Experts of a small language model.
Size: vocabulary 16384, 23M parameters.
Experts: 96 ReGLU neurons an expert, 1 pick a token.
Training: a variant of Muon for the experts, 326M tokens, 4969 steps.
Below are experts of layer 6 (counted from 0) of a mixture-of-experts language model. Rows are named router (the router's row for the expert) and show model dimensions 0-191. Each number is 128 + 24 x the weight over its row's rms, rounded and kept within 0 to 255. Numbers have three digits each.
After each expert's rows: a language model's description of what the expert responds to; "mostly gets" lists some tokens that are sent to it at least half of the time. This comes from a sample of Wikipedia text that the model never trained on.

# expert 5
router:136180146109132129132120145148093143098171108106154124066113144148114117096128155120150123158132125083107168135154166128160117138119081132171141105203120156141177103138107150130116153125146153106186168110122136095125152159131110124101133119158128109119114096139128163106174138106094133140130154119119107176112128111144064116171138161137149109094133159128130137117133146153149097092114133099127160132147134144138124131132116101193158120084125132127156129118119117134165139117106127134139124119128081124141090141162166100150105148086117116081156125109145116147107144123126122099
It responds to: Biographical prepositional phrases. Prepositional and linking phrases in biographies and team text, such as in the, at the, member of the, He was.
mostly gets: " in the", "s in", " member of the", " in his", " at the", " He was"

# expert 6
router:131140121129137158155151166123136151116119077110122141125159143152148106072160121085153136153206111099091116125118169152108139091150109132140121073100137143102122126138115140092123113141121134147129131122122151133103105126085135110133124168138154156123119127119152113129143143082123154127114124153087103114102149110186090131141138129129102135133128113132160161131123132109109089089152095089130097170146127133094154111107122109103119101097105093137143140119120123121125145087120132129090109121167145178162132118154106146120124113127121106200121114134109154117173210163118122107
It responds to: Numbers in data. Digits and number pieces in tables, coordinates, scores, years and catalogue codes, like 19, 28, 135, 977.
mostly gets: "19", "28", "45", "23", "30", "21"

# expert 0
router:129128109138086153128157168154112176179137100137102149121174141122172122124149136122098138106100132161129140129109117103156146144121133156169150154078146149135127133110115142143087122143099139114135140140155085109159115162161130162138135099148099160129109104108125132155168148154149148102144137161131129085119140163111111147149139163131139101127126132131114102146122146071135117155088097137083094134182104156109114132146123096088154159157137156126135146125182116167122125173107133102130193088149139145127156158157124126134120141140128137138146149131145121159170149192131106141
It responds to: Commas, conjunctions, name pieces. Commas, and, or, quotes and closing brackets, plus initials and name parts like W., Jean, Dr., often after album mentions.
mostly gets: "\",", " W.", " E.", " H.", " M.", " Jean"

# expert 7
router:123115128122147055113113121132095114136136103130158131121113153138118157143144169172125200137147133109151138143158118146127092121074120088119091124147140142139117126099104135155151133142132165117090134116114143102102146143143161148076138168143119142132153145134104148108129189121114121109124118161124118117109123140177098141149109136139169117131146132081118135099136108124109117109130107098140175137102129139109116102145140117135131082113154147112140158102121139153163148152128175083126119074136106144123128160122152181112150124099157058125107140073181106130162121119114150144
It responds to: Profession and work nouns. Common nouns for jobs, works and fields, such as film, director, editor, design, book, business, often followed by of.
mostly gets: " design", " public", " film", " director", " book", " art"

# expert 2
router:132121140107108091130105133128113095125125109155090148125139204151153092124135149161149130133145106162123094136154117111119158109141135119184104108113140067110121145145139156101100125122124092161113097120133133111161115139111129125156168127164150144100147153150087070156077166120118093095169123126113135140150148135119155127148129152146124123131113140182095136121096086126139131091164108137155125195098157144104102065127137113084144114136163134165099139120119094101137099128124108113135107123169127086123132116094163148132160149130141104110150107141101139102132123147132120124
It responds to: Sports and election tables. Table headers and pipes in sports and election tables, and competition words like Cup, League, round, season, votes.
mostly gets: " Cup", "| Party", " League", "andidate | Votes |", " Championships", " votes"

# expert 10
router:121142146119149150178167179137142131149122085189117163111146163094113096089144144138137147120118128131147113154097170145138123122133131119126097153129144142153131073113124133108155116123113123147173125129104126154106088131159136114139131130168107113134098116166110104132118115143131136121092143112130108137077118060113135152117169111116118117138141117122141104123126156119140126151127079147090094107162059159136124140085134110125120143150091144176149123152132118112110156129112126158188094133144113166122144117108104163157090089131145137133108148118094102086166122124089085141
It responds to: Word-initial capitals. Capital letters opening a word after a list dash, quote or bracket, like - M(aulbrack), "H(appy), (R)egardless.
mostly gets: "- K", "- G", "- M", " \"S", " \"B", " (L"

# expert 8
router:141171112096124113110128125122120162123134129129092101129127120135141135147107139141119128136117079175092137112116118101127165135133105140181129127168182116128120117119112168113145202103097102127132151118145176172171117132141100135126142154169185180128129100111115093196136125088124054113161125093102079173130163126133144102131142116117150132103105123070144121105110120149126159113160129105123155114098135133138134094142133099118107122121123121124156147129109112153109107124136145107141136093107122110134098080141136091104162105166114126140109132142103089132115129115118136113
It responds to: Numeric separators and symbols. Dashes, decimal points, pipes and degree marks between numbers in scores, statistics and coordinates, as in 2–4, 82.6, 41°.
mostly gets: "°N ", "″N ", "′", "°", " (age ", " | ."

# expert 9
router:110195097085105120100123100143140129078135149104143119133157146132120105136150123123118117121132144112113135112141140134165121116182134132107136150136107135104160083125137163097135148105142135095139131128114125105152132175098107098088100140110169154103141142128134124162163152085127140131134155171108110106120114152113157122130123101112123129166119181188155165139145154124129143126147116123138189152145127131137143098090150123173108071118165132122115123123095132100127133089113130144132156150099172146133079113174182140143090064140138123133129133122157149095137166133118104106
It responds to: Foreign surname fragments. Middle and end pieces of non-English personal and place names, especially Slavic and Germanic, like Davy-den-ko, -berg, -ić, -sen.
mostly gets: "berg", "ić", "č", "ham", "sen", "ș"

# expert 11
router:102107107105145139136162117138163116159170142123151093144122102119161103128164132110115147126225130122132138106140127105133137092102151108122079092132104148143133146139110131094143130138099132143110147118131092090114165118127204106096126132114085144104138119140116114171172123138118138099125149118092121117136173166127139097164154094144102124139120211125128132142107123118103194128139121161126158076119108142102140116104152115103149074129096110135134136120141125147117132132120120135137105138159144150107139148118132123112162074151124111123173132155100146125105118120115153162
It responds to: Mid-word English fragments. Inner pieces of common or technical English words, such as tem-per-ature, br-ill-iant, or-th-opedic, s-ugg-est.
mostly gets: "opl", "hyl", "put", "rap", " square", "hyd"

# expert 1
router:104145152075126155123112114130100190124086130148094129141124117090153179099142144135161129095124122095135115125115137133144103114118126146113068128154123129137151159123081121106140123100149139138125138128145134111192096124104178153155148124128160137117121141150113145134117162164103081127090141134115109159094128100099118126151160103157134155124145118097088113158120135164157088124144142179154148188118124125123133104117108141139087124140156105125099159127100142121133113131135103152131157160142136170147146144150150109142065099163142134146078193097140107146124137132123140130
It responds to: Place and nationality names. Nationality adjectives and place-name starts such as British, American, Mal(awi), Los Angeles, often after in or of.
mostly gets: " British", " American", " Indian", " French", " Chicago", " German"

# expert 3
router:145148104130125102167089140124118099139105130126109131125153185153167116121188119142142149144140097155126153155101116109150148161166106124125158092144192149139133134123111135153133116132117117164081131107090132132120130147129135151147124135187063130122130133207085112119129130149100136142163124146135098160157099141124133113151136132145170127162123136173095089113125064114135159073120145115120139133133102129106111113150131097129117128101086088147131160122116127124128156148122149111115139090134133133111078134136114130140127102180134121104133154127128090085088130109128091134
It responds to: Line breaks and headings. Line breaks, section heading markers like == and ===, list dashes, and opening parentheses that start new blocks or clauses.
mostly gets: "\" (", "- ", "\n\n", " ==", "==", "==="

# expert 4
router:118149088122119155096155129162137117127112140132103153110132100126116106151121134125148172146114144162140089092133169154155107132125084115116126125078096141130160117147117132141122140124172114152116147086085142144145079138148143096144100145135153123119175092115128118150147154130108083119114117120116140085145098126133191098102085113169109123128165168098107108152077086140135146165150136170122140116153076148142142120101106113140148088158125145107107125137172099116090091124105138105145118117159146145131111114146107105115147137091129142162097125098122117073095164126124099145
It responds to: Verbs and clause connectives. Function words and verb endings in running prose, such as that, because, would, but, and suffixes in prevented, obliged.
mostly gets: " that the", " more", ", but", " have", " because", " would"